From a checkpoint of a small mixture-of-experts model trained on Wikipedia.
Training: a variant of SOAP for the experts, 8544 steps.
Below are experts of layer 3 (counted from 0) of a mixture-of-experts language model. Rows are named router (the router's row for the expert), up (a neuron's input weights, with its number) and show model dimensions 128-255. Each number is 128 + 24 x the weight over its row's rms, rounded and kept within 0 to 255.
After each expert's rows: a language model's description of what the expert responds to; "mostly gets" lists some tokens that are sent to it at least half of the time. This comes from a sample of Wikipedia text that the model never trained on.

# expert 46
router [171 145 128 104 162 147 104  91 129 104 134  91 128 106 157 104 129 183 100 144 124 168 147 157 159 140 135  53 109 117 170 154 144 125 132 129 104 138 120 141 104 147 113 122 104 123 147 134 111 182 116 125 120 153 109 119 140  87 122 181 113 102 142 146  67 134 104 116 120 134 105 158 135 120 142 143  96 117  75 138 153 120 133 143 137 111 150 102  96 123 164 120 182 172 140 121 142 111 136 133 137 150 131 121 135 178 152 152 154 158 146 120 147  82 144 117 124 139 102 135 111 144 104 150 162 148 132 111]
up0 [160 129 146 113 131 147 134 133 154  80 154 120 155 149 102  93 146 150 140 188 152 138 125 108 136 140 130  96 132 151 130 143 125 139 112  99 113  92  91 126 155 157 137 154 111 126 126 182 137 137  94 127 160 135 142 121 106 128 115 130 135 146 111 145 128 142 122 140 153 108 121 133 149 155 125 104 100 140 110 109 127  95 114 147 156  99 123 142 135 101 104 148 122 109 114 133 105 164 103 141 124 150 135  97 151 174 167 110 135 149 108  99 125  85  69 114 132 121 134 128 126 144 152 179 149 153 122 115]
It responds to: Possessives and determiners
mostly gets: "'s", " his", " their", " its", " this", " her"

# expert 2
router [159 150 156 127 130 119 128 107 112 111 168  96 209 103 127 157 166 115 143 136 147 141 114 163  79  77 145 132  97  81 162 120 130 110 119 123 120  95  96 119 124 106 122  77 146 128 142 116 135 101  89  79 131 136 118 115 136  80 133 125 162 103 115 110 132 149 139 120  88 139 171 134 125 109 129 121 102 133  82 138 121 128 150 116 166 100 115 151 160 135 124 152 130 143 115 109 150 143 128 138 114 179 116 120 125 123 111 134 121 119 146 132 131 140 123 126 128 125 103 111 111 152 124 127 189 151 127  99]
up0 [150 117 132 133 140 167  80 168 124 167 120 126 121 139 135 147 121 132 120 110 145 159 140 169  74 162  97 112 100 127 133 139 178 113 107 135 121 136 147  89 142 126 143 125 103 154 122 117 112 171 163 119 113 138 129 108 123 129 100 137 120 137 135  99 127 131  97 193 125 128 110 132 126 147 123 152 161 143 108  99 128 107 134 134 121 115 151  93 142 121 174 123 132  99 128  97 128 131 162  61 162 177 141 134 136 104 107 106 132 123 134 116 149 137 122 105 113 153 143 101 145 154 124 119 111 126 119 118]
It responds to: Abstract noun endings
mostly gets: " development", "ation", " education", " service", " production", "ability"

# expert 8
router [124 103 117 132 162 149 140 108 121 136 164 145 122  90 140 147 108 143 159 120 140 147 137 123 105 189 117 170 133 124 164 161 132 135 132 150 100 137 125 139  97 110 155 154 114  87 120 155 129 111 136 117  93 132 152 112 121 146 140 112  72 123 106 114 128 118 182 103 115 116 125 128 159 119  83 130  96 140 184 113 141 138 140 101 145 160  99 173  71 129 118 119 127 143 168 144 126  95 154 136 109 121 162 105 133 120 140 151 135 101 158 146 112 158 119 109 139 111 155 118 136 150 157  95 107 123 128 125]
up0 [ 89  99 101 132 139 146 113 153  98 166 148 124 165 139 124 123 137 127 116 168 152 159 112  98 125 132 143 157  90 126 117 103 162 110  95 106 136 159 101 100 108 142 130 124  87 100 121 145 154 120  90 120 100 128 103 108 135 109 163 143 170 126 142 111 125 141 163 146  92 178 116 121 138 121 103 116 114 125 129 119 139 119 179 137 113 121 105  90 139  73 108 106 106 130  88 134 152 162 185 148 141 100 140 117 153 102 162 119 140 133 147 137 116 144 125 170 103 147  76 111 157  95 102 166 142 119 139  97]
It responds to: Foreign surname endings
mostly gets: "ensis", "ska", "ski", "owski", "ić", "ović"

# expert 31
router [101 121 139 115 119  89 154 119 137 158 187 122 157  95 156 115 151 123 140 130 158  54 123 150  96 142 138  91 105 106 140 102 134 157 124 127 130 104 125 136 150 112 102 147 125 140 134 103  99 125 114 102 129 125 162 113 103 147 154 106 128 152 145 151 150  98 174 113  92 115  99 140 102 103 104 112 129 144 123 143 145 138 159 135 116 125  90 107  89 115 170 133 163  89 122 121 109 119  76 141 135 134  93 138 142 102 118 149 122 172  94 120 151  90  95 109 177 146 100 129 138  84  77 152 109 104 113 140]
up0 [153 159  74  84 108  99 160  98 159  97 163 144 112 136  91 169 115 104 111 103 137 121 109 168 139 111 121 137 103 166 121 132 123 173 154 126 161 140  95 166  75 141 106 145 135  97 100 110 148 136 122 131 114 108  89 156 134 186 150 121 179 145 154 127 133 137 108 131 125 140 149 124 125 123  75 142 110 103 147  81 111 146 129 142 132 146  92 119 111 155 151 121 142 115 120  96 129 146 141  97 145 132 122 141 107 117 110 138 136 143 135 101 123 164 114 135 159 140 131 114 136 152 143 147 105 123 116  88]
It responds to: Commas
mostly gets: "\",", " ,", ",", ",\"", "},", " favor"

# expert 24
router [125 120 139 147 121 148 148 137  93 123 149 135 124 103 143 157 130 132 158 114 112 138 132 111  58 152 123 136 185 137 147 127 136 130 158 139 102 130 123 123 126 101 143 141 137 106 120 135 142 127 146  76 146 164 172 147 155 131  95 102  80 112  99 123 140 142 158  82 104 104 133 133 141 122 130 151 102 151 180 115 141 123 108  92 133 128  74 138 100 143 103 113 144 121 150 134 151 101 105 125  97  98 169 106 114 130  95 115  96  91 153 134 125 144 155  95 107 103 123 123 173 137 166 124 144 127 151 153]
up0 [ 97 104 147 128 156 136 105 123 160 145 107 138 165 100 142 136 124 110  74 127  96 138  94 132 131 157 114 104 150 143 121 135 132 129 115  84 149  94 126 145 146 147 164  88 112 146  58 127  93 100  71 127 109 116 131 110 118 109 160 135 145  96 121 114  72 128 123 130 139 135  72 166 126 149 171 138 125 113 108 146 103 129 148 192 120  56  98 127 168 121 101 116  89 133 138 145 108 124 136 129 142  84 142 166  81 106 177 122 124 116 120 145 116 176 133 175 103 152 103 143 141 114 131 123 174 110 134  84]
It responds to: Name-ending fragments
mostly gets: "chester", "amo", "ét", "lington"

# expert 14
router [156  90 106 112 161 130 128 180  83 103 116  97 115 115 121 156 124 156  94 117 108 161 116 146 148 188 153 121  89 147 115  91 134 119 139 168 133 121 135 144 121 120 156 136 146 124 108 137 115 122 131 104 126 130 154 114 137 158 153 155 133 146 137 111 168  82 103 125 145 153 134 143  99 100 155 143  71 151 177 147 171 113 166 149  76 137 103 127 124 139 126  83 163 153 158 113 120 129  98  81 125 104 125 173 139 136 120 129 124 105 138 169 141 126 131 132 116 141  93 123 117 140 140 111 128 173  95 113]
up0 [143 133 118 125 166 116 126 138 132 120 124 138  78 110 136 102 114 151 131 123 156 135 133 143 164 132 142  89 100 100  99 156 158 118 167 142 113 162 117 132 131 137 101 169 173 126 129 150 148 146 144 150 133 126 135 136  99 151 155 145 130 164 155 102 133 164  94 120 166 130 108 148 122  88 147 122  96 118 117 116  81 154 127 138 137 117 129 119 156 165  99 153 103 131 130 113 120 144 165  98 142  82 120 117 152 146 143 178 120 140 146 136 116 110 133 159 146 132 170 136 127 140 127  92  92 136 121 121]
It responds to: Participles and past forms
mostly gets: "ating", "ending", " making", "ted", " working", " living"

# expert 10
router [131 140 124 149 138 122 111 137 104 118  89  65 119 130 118 167 121 103 125 113  87  93 143 149 111 130 136 141 163 126  94  80 133  91 125 136 105 138 146 122 142 109 120  97 140 146 124 128 132 149 108 119 107 130 110 170 136 152  91 136 111 151 136 100 167 114 117 154 131 155 149 102 141 165 156  90  98 164 112 125 167 132 132 131 116 122 142 110  95 163 116 170  99 128 106 119 168 126  70 120 139 119 116 127 116 172 130 105 107  89 138 130 150 120 122 153 114 122 135 122 125 145 176  88 123 152 134 121]
up0 [106 137 139 130 108 100  90 131 116 147 145 134 112 128 150  85 149 128  68 145 102  85 144 148  90 123 126 118  92 138 141 104 159 153  93 106  98 130 108 133 158 131 117 142 124 128  82 127 129 139  99 119 165 126 114 135 133 147 136 109 147 145 164 179 141 126  99 107 157 135 122  52 141 158 124  99 118 154 100 195 105 124 127 111 112 144 128 153 150 160 149 121 152 128 165  55 197 177 153 139 128 119  96 159 108 155 131 131 106 117  78 162 150 117 126 124 130 102 128 156  80 116 171 178 118 109 113 149]
It responds to: List separators
mostly gets: " ;", ");", " Despite", "',", " despite", ".;"

# expert 40
router [ 81 105 127 105 133 107 107 109 142 152 135 130 146  93 153  89 102 125 120 172  89 119 161 138 108 151 150 121 145  94 134 118 121 133 160 140 189 121 124 142 135 129  83 123 140  85 135 132 155 127 115 134  64 130 110 133  82 110 133 145 100 108 121 131 145 180 129 126 167 135 135  88 178 132 103 155  91 158  73 116 101 119 156 128 134 151 139 150 130  96  88 127  95  63 135 111 119 119 155 120 150 128 164 131 137 169 115 105 139 140 146 106 122 172 104 106 165 124 149 121 106 114 137  99  88  96 123 128]
up0 [ 83 102 170 116 106 168 132 143 108 119 126 126 132 149 159 127 118 147 148 185 127 112 108 130 100 122 138 131 178  88 102 122 105 147 131 120 142  85 117 158 154 127 156 105 127 121 128 121 138 126 125 116 143 140  98 138 150 215 145 163 114 127 115 149 131 129 153 128 124 150 135 119  75 164 136 185 110 119 140 126 115 161 148 153 131 129 125  83 168  90 139 124 145  90 143 127  81 117 122 117 124 129 112 151 126 135 115 120 136 121 117  80 112  91 129 114 127 146 155 136 156 139 107 117 121 112 138 119]
It responds to: Adjective/adverb suffixes
mostly gets: "ically", "ful", "ible", "ently", "ually", "ively"

# expert 39
router [154  88 104 121 102 124 109  79 180 117 140  86 179 151  94 119 190 119 167 125 122 153 165 100 101 131 120 149 114 151 141 137 146  99 123 112  94  84 169 132 125 133 107  89 154 105 150 143 129 104 128 116 149 131 132  84  80 118 124  61 124 108 141 166 154 122 124 138 193 163 175 160 148 107 119 145 148 127 133 134 127  77 155  85 102 128  81 110 163 125 107 117 143 103 102 145 135 136 134 127 135 129 135 168 158 153 136 119 108  94 120 129 130 115  95 147 137 122 149 141 121 127 129  97 122 121 140 171]
up0 [138 107 136 128  87 142 123 134 121 141 122 136 121 166 108  94 162 134 128 166 121 117 110 122 129 132 127 162 106 143 112 137 155 151 134 133  86 132 127 119 142 146 106  81  87 123 111 142  87 168 114 139 135 132  86 130 160 153 149 121 132 163 124 156 165 143 146 146 187 119 101 126 144 107 142 165 116  99  91 151 132 144 121  93 139 127 119 151 181 114 118 164 116 132  93 148 121  93 135 128 127 156  65 127 129 114  91 127 143  86  87 155 110 107 125 143 125 125 140  98 128  97 109 103 111 113 152 105]
It responds to: Numeric separators, units
mostly gets: "–", "°", " −", "′", " +", " km"

# expert 59
router [101 122 112 112 161 156 148 131  69 127 178 118 148 136 152 150 133  98 147 104 114 114 119 126  75 137 104 153 155 135 157 120 138  95 149 136 114 138 118 117 125 110 155 142 135 107 104 145 121 111 109  65 133 156 173 140 143 118 124 104  90 119 100 118 127 137 145  81  71 137 116 156 129 130 124 111 109 154 153 111 140 103 154  87 143 133  99 125 132 154 117 119 180 130 128 140 150  98 109 132 129 106 158 146 103 162 104 125 122 130 155 130 141 161 159 104 115  87 119 114 146 169 119 134 139 135 120 160]
up0 [ 79 106 133  87  89 113 143 118 122 111 124 124 109 146 118  93 125 124  83 107 155 119 105 122 116 147 124 132 165  43 101 144 127 144 106 148 115 140 142  86 152 183 111 118 109 149 122 140 126 126 121  79  96 101 153 130  83 148  89 124 139  86 147 121 123 132 115 136 103 124  94 131 102 141 150 154 153 158 108 111 135 135 135  88 128 111 152 176 151 139 161  97 150 156 141 131 125 146 106 123 116  77 167 130 108 122 152 127 109 135 141 108 109 130 133 157 148 140 166  94 172 171 144 148 158 130  78 118]
It responds to: Mid-word name fragments
mostly gets: " Pra", "mathb", "ét"

# expert 26
router [128 135 167 134 141 104 166 167 126 159 139 139 153 115 165 110 139 108 141 136 145 124 116 104 144 134 129  92  85 177 126 156 137  92 110  88 134  88 147 120 101 113 153 117 123 120  99 142 115  89 142 124 156 129 142 137 155 129 122 130 104 132 156 152 117 125 132 132 121 187 108 137 135 156  84 147 114 126 109  98 133 133 101 134 163 138  89 140  87 127 150 110 148 109 127  87 103 195 136 127  94 106 133 106 138 126 162 116 143 116  90 119 138  88 134 115 127 111 150 148  93 127 195 126  99 135 173 101]
up0 [119 146 129  96 143 118 122 163 125 149 126 154  81 156 148 132  86  97 110 132 129 126 135 137 153 114 108 115 126 132 143 113 106 143  91 165 144 139 149 142 100 135 166  91 117 150 148 160 144 157 124  75 134 104 124 100 108 153 116 185 158 112 125 134 125 174 159 111 160 145 121 118 148 138 102 114 181 113  84 140 122 134 115 126 118 142 166 133  97  96 114 129 165 151 136  88 106 138 123  99 146 106 132 145 112 116 161  78 117 150 115 144 102 137 103 143 155 162 137 101 154  97 154 172 134  79 125 167]
It responds to: Quantifiers and adjectives
mostly gets: "\n ", " all", " some", " more", " such", " same"